Weights of a small mixture-of-experts language model, trained from scratch on English Wikipedia: 13 layers, a variant of SOAP for the experts.
Below are experts of layer 5 (counted from 0) of a mixture-of-experts language model. Rows are named router (the router's row for the expert), down (a neuron's output weights, with its number) and show model dimensions 96-191. Each number is 500 + 25 x the weight over its row's rms, rounded and kept within 0 to 999. Numbers have three digits each.
After each expert's rows: "comes before" lists some tokens at least twice as common just after its tokens as in all text. This comes from a sample of Wikipedia text that the model never trained on. Tokens count by the router's weight.

# expert 45
router:474477505494483546508513496564514526507464452492525475524493497484487489491521534502550531523524446506492514463551467502443506531513469535484531463493559495481510493515493468477527494547519531471499497455508509495520501565466512487519492487507530484488521486545500498487505559517504559477
down0:461488457495515487524458534526488521486533524507476484522430450476512471498489518510486494523459538511497519465533459497502500516502499524516491519550490495483495477490513463512541486489513481497516480517509522479517448557505496496519502538505472449539482513509512503504470484511473491526
down1:510496538496506504487492478521491463522512459522496508483471487458476521512459510513510469530525543534510493458488503541505499499520489518515498517531488479477482544443529506458461524509517475523528455507509494433481478512476517494501533534467531490529526527484493482514499515512530489455
down2:480489502519485492430515503530492463517514519519486501587463457487497476512499477523495498504463492517484523439478528504475483521528466509475484495568491540541488484512542502485464512507487486515486510486506489516482452480514526524503484471488458469512485497496514465508500471503438503505
down3:495516486474485482533516513510478473483477532504506499522487535515546504477503507480546484516484520546546507475491481525514476431550472452473491486490486512503495476424529513520474534507551509507511501515508472455514482523497472505491508520478510493520473514473504492485476500500483481518
down4:531524501529499498528508487529483476515510475521523494524501504509474504523532473563532442513525494519528538453501508513516475509521487523494470474521523520503501477524530511522520467537521515495505522507528512498527492477524509532459485512496493557501536481481527505502555510471471513483
down5:514549492492496480543486494492510486511567478467489496445527539494543497499565512499472498533519504494451507487494482476496517495531518514466564552485496489498470463484518503522536475469465509557493504545482498504510507531541482479491500476487517515511492517485489514488465487494515487508
down6:483510515475511515525521507511505483520530485523510478464454466461504494442477469502456512504499524482502501515487496485521507481466522509479536492475469521487467450494472523521472465472506502507495482520488484514462499500526482484495499509495506504495476504487500507496460512533497528471
comes before: ",", " of", " and", " (", " in", "ic"

# expert 43
router:482440510533481520491490499524485504494488473508504464505512475506501495469531503510483438515526517490471507502496520470509487505493435537480468464512597495454528529492457473414486537487479522484550526489536467549476499503470507485493472487527557498529501499567497498516466515519489511459
down0:527499540466495483512536492525492533509512518456553487514563545568514461525512493531511482531472510484525491501498536547499506453466516485483517519522517513498516514483524534487520500483444497499454473532516509474515527499478492501502534521504541448436546542501488485510507520445517480501
down1:517439484497499496491517503473497483503485550471476510479506486487480502513503537521532518537506497535546536453501452526504531493502495504534525506524452494483498460501538536488484535501496507529454515505475474497489504477532520471483460569483480533504484483482487493496494511484531475521
down2:505494534490521500483485464557467524503495539509477504512493465505500547499524525481528529480549503506509505493464510504521509527549513485522490503464525525544499488487528554488497499534498495458501498497505495481518532505514523525461497519493495540510462496529450497478461489462488504539
down3:470485503534498494514489453505511503457484501540507516490494534506510478489464509519529496460504526496475506503466521517508518516500493514491474485487529520545509451446490476508536502481471488479522521481492509524483528507476499497469467488514486515551488551534511517519513489471468525480
down4:446521555498497530494482509498499472532498515527460471497537472471475511490515472511473497506469462547505512503497469510499462448474490447507515463503491523484514524524535492521433477511501485529468512512502494512509495472530490482517461521527511503473474495478483496499554485520518507464
down5:505467481512540494506507516518492551447474471504538502466517504482526506524468467505488509494561493493488560495545501525501495478480499485533501508469529490482523536481451501474563474528519516474499511521478544486482515451505527497469527513530476449514508483519443487510493512464509509456
down6:503474503508523527501480538512526507520489488484536466534521504524510499508497504456483506494469498481483533504521501490453496545526461488507529470477538482514519505482469515546552500491494478452526471502497493496524515506542491529453511495514497539506497513535535497472494508573521491495
comes before: "-", "|", "The", "In", "On", "He"

# expert 80
router:509481503504483525501500503511533547543499537508505505553537495507539500483493444479476502469494511509509453500522467492447513485482503514512556493496558479501499532477466469498500490506477518512504473483498475541500550475453503487548525513486534485508525483491501486510545487523478439452
down0:474511493515526541493526485436478475486526491482484490485512498476492534504452485494512511505533516486482483485501468532509509420498529480504496481492478557500494497475564486503496502485435535500508508464552494503498523489497494468514539492542496544520515503488488457494489465480489548469
down1:542534483526502492517465534498519496421501510513482542513522485558534515546467532492458545468463491487545427498492513449521481518509503535498505537478510513521494482502493486511473466481535496532462499522483495476501477512520493512477525455453535525533495483462526484500523506486488489495
down2:565487468480489501530498441534491519523509506484512520519493509516453467481494522550519464490518507504519490470531534482483540522504485545501470493515510484522515482493518492492505497453454510515512563478513492508488492520473508519473477499488459511511530486521579480500508439479524545499
down3:518457530563527516503503495507479490527507547493488507502494561476540478520502482507512504526543535499486517454504533464531496514468520507512517504506500509456476467534482478529507495497511499548493543521470537507507471503497528474498486491523516517508482539516477487493453500503486513545
down4:426495546478470491510492463491464483517501474481475496523520507490490516407470465467533518478517519498521519477474506511474460513517477515514508527494519449531483479499508528520525476520526455545517511461489485498503511478481481521472529507488499486485529527463478503475506479519553488522
down5:490441452509494489532529478515490467524540533470548497480530518477506492540473502491485523553501522482486503517478482499517506523518501493499448517494526571502490508504499495451523515480548473560535499529492492484494474494479580456480487460482496461476473499503521469474495515528525511481
down6:505494520495482515524498514491520505536477484530509471521532526511478527484549517480503480503495510517480494503514477534463478496475465509487491494514489514499499489548501465514511549536500551456513493492550525530474505499506544536530551442501478500530569512505502454541451502523563484503
comes before: "s", " of", ",", ".", " in", " was"

# expert 66
router:485483521525537495529507498494492539582504472517528526486515511434475509487519533496485490519513511545519526486498484495520511551508508503521555477520529543459479506508436514488475488480515493514558492504485489525565471431502504470504505490497534492494506482514521517491465523506516510503
down0:546517547498473497508521548495521449513484492509503519540502497500465492542523518497487458485466482504521511486533471499454495489461536487482504521480477459450488483534550530499492491461460529473526478507506533489530508478506483486485470468485525484466486495566490506474493513521465491486
down1:506534525512524455486500481501520469440485554520575511512479505515485494544484544475538548504528520523519508490511470451484506527504557526529525503503541522480469488504483507553523473502507569513484505529497534519499559484490457502517488476494476506444496486508483514485499492471494531510
down2:493468517480509476505536479495515503469510477497478495508533492505516475465476558464520492483492488518499484468497538464507473503482496481476481555520534470510479471504497529444456504488518452527507504484530486497481446513446460546497514539463520490531500489518472484523516535530488500495
down3:494463509487449528500468485484519494555480490503533532498500495525515529500519467499536519508552510520489516486503486510447493518499509505487501491504462514512519510472459468448553444482543522482528477536550513522500519471482490510513512528556509522537506454475493492513562458462515459469
down4:494469502488486444497540466512518498552555508480514494509517497504498482457473468492505515523481481512514498507508557553508456510467495490440504443466503441499505495543522530484519538484482527479481510494462462488460505516489540507485494505498473489483505545465466487477454490493485516508
down5:499519530522528497502526443505472526470497502541541507484499523462488469506481505475486511538495544475499482506459525512499491496532487499531507485544569500497432453480508505467497567466522459505518536491491473515454525527460485517477490495453483517496527480493505466499473505526523503516
down6:535497445485518509536493529475550522500495512522481484491512523515507458514485513526450494501501482457486503545497497497500478497543529480478515481521461529453457503460516481513450497508514497510498496522494473530504481497516524522523485472526470487443535532488513506528503499545480531476
comes before: ",", ".", " of", " and", " in", " to"

# expert 15
router:529483497525461473545505496557511532538480523501510515538493508494491487513538507498499491546490474528512508457536511512506497513460471514528552493499534479496541505542479460467509472485513543509505528518548521541514492488505499482501493440511507503486538467519488500536484499492473456476
down0:487482466472531548476500519525501491489515495480490491519476499484477514475442473533550480485464502508513533519496489529480545463524516490503490485442512509523492488531473513499536471480527433518495493505512520521474514509507480520515482496529505502513527486502478490553518532508498506506
down1:452529569527503491470515515499508465479483516480539470494454494480489477484464457492500536505509544516492531478472530470528522502491519551497498495521493496490499484513508526465485524499499484489495491513538479508500538468504541520467474520512490495480532464505529512505503543513500521502
down2:478524537482533529516498441490496497495522441479474446500509497499495467505518493525463455521513474491456536454526510521484495512542499477509477511537517496467523441523520504498496505498545486495478560510500529514507495525541532500508471514487519502518518450518471528492511538481532544523
down3:475504519488516485463554522515539472485483502512481514541512495513514512537494482483480501496507503485516496501514528451451473512486502516489496497469494487529539501475535485502456514509483485490550488501490484539502545537477431497457525515481473498464508463480514546514565522523497497485
down4:515452510526489475523523465503477543517511487482503520488500526475492550488477522454474457497473503495449533511547483524520490496520499468544470502551490495541470546494520498519538489500514506493526509496515467508468491464499520499487502512524510511561511476522488495499464533550484510484
down5:534485498499454512485509503481528480545531492492530483477519539484505465459496521515489508435517468468517512484491476488497454499560524481494511482542538506482486489541510519501496544496488472494529516487524461501462467532522556527529504512507521515503491562494486524482486530519546511500
down6:526514484524483508487490495484518480530495461464477422434513479453520490460511509463525513515528513482480497511500493490502441455504506507486525504510493497472473490528500531495540476471510480528523527518507456489478504502514522491510518506483511486540567515513483493487468488477495522520
comes before: " of", ".", ",", " in", "s", " and"

# expert 41
router:488485507511455431504463505525543511529504522454513509501507475526487500489508508473519462496496521446461513534512467481485492543509429527536538516512540501499528461517495505492516453483487460479509512510504478533488481475489504487502492470549501526502526503514453518519495497494515503502
down0:499483480501510554491501508523507498500507497492497527518511438486506484500456565494497536513500498510544531496455494511507488478502506478447527514520460444518537542542514458487465520480488475500538474503478475509501466528466495462500516539494495497482449524501496513524495473508543489527
down1:526518477510562474476494522537486488505481484521538484440493525502488515500510543500509518452525479552488461485515540511506487505504478526501508465504512499528492523505514533504508482494541512499481496538453523534519515486511455527522459512502488483506526472494532529518478488515508501524
down2:521489538530499506514520509529507494503481498481550481521493497451488476579463504480508477484473497487514516507482504473475473496478505506503562491482473521541514482459478497518495489533551464507532497480505481511468519557514537464478464499501490516500495456483530507487532480502510484494
down3:529502495503511504492437537514462505519516488482519485435475472464477519478534473465469517445516475497519503575505486495489469515524503504538506504491510522489496518490496508511516505476476481500533515500506493467543493536502521522462501462497470506489465511456503526496473498514508498502
down4:506480500485494516530488513465478514489520482481481522475499506542468530492509515465522490528474513515474474484477500492494475531516491455481500500485499517450513461470572515487540511523512461512511497456490480496473474527509563517499502494531505492531431518541468480471464497509564511504
down5:501478530491488547467510513517496499470497505490476509476522451510562514512515459480508486495515478512499510493519487523503475440525468488472521501484484499452495509485466492517452505536470513497486467489491505550518483541493472499529481472502522504533457471520503511501501503513457469473
down6:535507497511501505485473584482489484508483522485465493502477492490496487532474555537486517521523499507487500525505539489478569544442481467501497523469481533507466496498519474542483528521549515486498514476504537542511508522541452526526510511509487489521451563483541496507480509487481484520
comes before: " of", "=", " =", " in", ",", " and"

# expert 20
router:503484495508463463511479511504470496510497495500543479524509532509485554470482490483508439513530494500468509490541504517540488506517484509529515494504568518452550498489449525463477466474521511511484527540468518515488499499494516496452490481501542473517521498495534507543500524469496537463
down0:484504484466536521491485482524535540501474496458527531504488472474538511522469502502528515495485506567454483465540484529510525490514452499521533503519461514493492507536465527498436492541474502493484512494486483487482506526468505489497487503497512457513526482482507492518525494500531510481
down1:526495499500522533471513473504488533491484535503549492481516503520504525506482478514500509505568499548502468506493478480512534513489489474514504492550514522496507524567502487465533497514468500514522509524482506513490526497491483504513502531514517501468542522529496520491507495505513496500
down2:498488496497516500490489477512486518490526480521504505465496534486532505444547496516488499510492471483500503512510498497511496530513508494584460521469535510508486560426524497500494512558476487456484528495503503545501495509536538475514476495504433465508501519445433501522474525480503519527
down3:470484518535481471494483573494494500504511493483510527517473465474501474516509471534521511504488495487454481504498492497478487502519443484488492493526498538511452498564546513519491489561505493492506457473451494486550492532542460561491456499445537535506530500505481454512514470504490525503
down4:507485515520477515497432525515467482530484495486553497447486472525467516544497481509486480503490553527505483529509486475513518503520529454512529447555524510480519466530497512499505516477515519547500522502483521477459552484522509489476532495507526505517496516502533500476472477529505470501
down5:498468492491472508504533480469505498501527553504483477496496501485534462480489482480483506470498522485530482496502481460546537505500497505518476462459491506538504515444525464525535506527496515522535498500524465513484534526495512512491507489497469483511518458487502520474505510555509478509
down6:504496526511473557532497522485478490492523514518546530499524441484501478466449434475531493512508519482486508490534446502550488510444508452485480487510502546532492493508481491469514506505500439491502417536493496482480492526493546476498518484449495504536509528527439486473495461499487500499
comes before: "=", "\n", "\n\n", "In", "The", "See"

# expert 90
router:485446499555496509532508513480472510538494507516529538569457485478468493484530485450518483497492509478538532517530532481474488508545463527497480465520527480546512526493454468504503506489503508475523562487487500521471512520516494519532490451490519516529489485491483513514530525520515479512
down0:497503451479471484488513457498509496507470532563511485489500524504487475469507472478526472514462503526557497465499461516494505487528512505524512537506515500500538538469510502445472538509488533520565494480549511496511536531487470516509465500520499480501497496487525540539466504501500508513
down1:537522505505443513505492487512492466494482463499510538472484482540522455501522457465499531499488493491497483464534506534521442449516551518495520492458498509552517498533555499524499496506451517527490478504502518486482498514514518485509517504464509501499456515486498471473515505511509500520
down2:476506553506466515448515520520500524487487518521510499492513520534471504550509541482472533505526459494479448486501512478493514489525509500453487478497505500459464492509476496471527515496494511501510504501467530532487502485492481523463543452488460504511502469514483448456499466480503523531
down3:504469525496551485497469504550504493514505479529521509543491509489488507510486487521455445501549473508475521518498539501496498490522478509499481519483519489502502552521540509507520492555510531481491541488523508440498527507462543480513517488510468498496537495485466499480505521503504501494
down4:512519514494487481525483465484475532502467509514536476505503474554520494490503509515477493513477500490510492522502511478456489532526561514499486491497469490482536510480463519473521543467467525500490486521489508445494498508500524492556437494440570548450490536527499493497487486511467508521
down5:559425480485491483510494492474487511517524516485499512535489463468485464459536571551482488516458505454535492552481496512489475471480499491489519453482463537488490497538531528550471510466527470503528493526483448445507486466501515508514509525499497466462480500525472495474508493535529502513
down6:496444507496504549515504537506491526501489486509501523497484506523485500512484460455498519511540550485468501494453507528481463458517503500504501495492525476476516471474486504501519528514467465496504467489565507503499532497516470507490526454488536553506498550519506480585519497491471509460
comes before: "=", "The", "In", "On", "|", "He"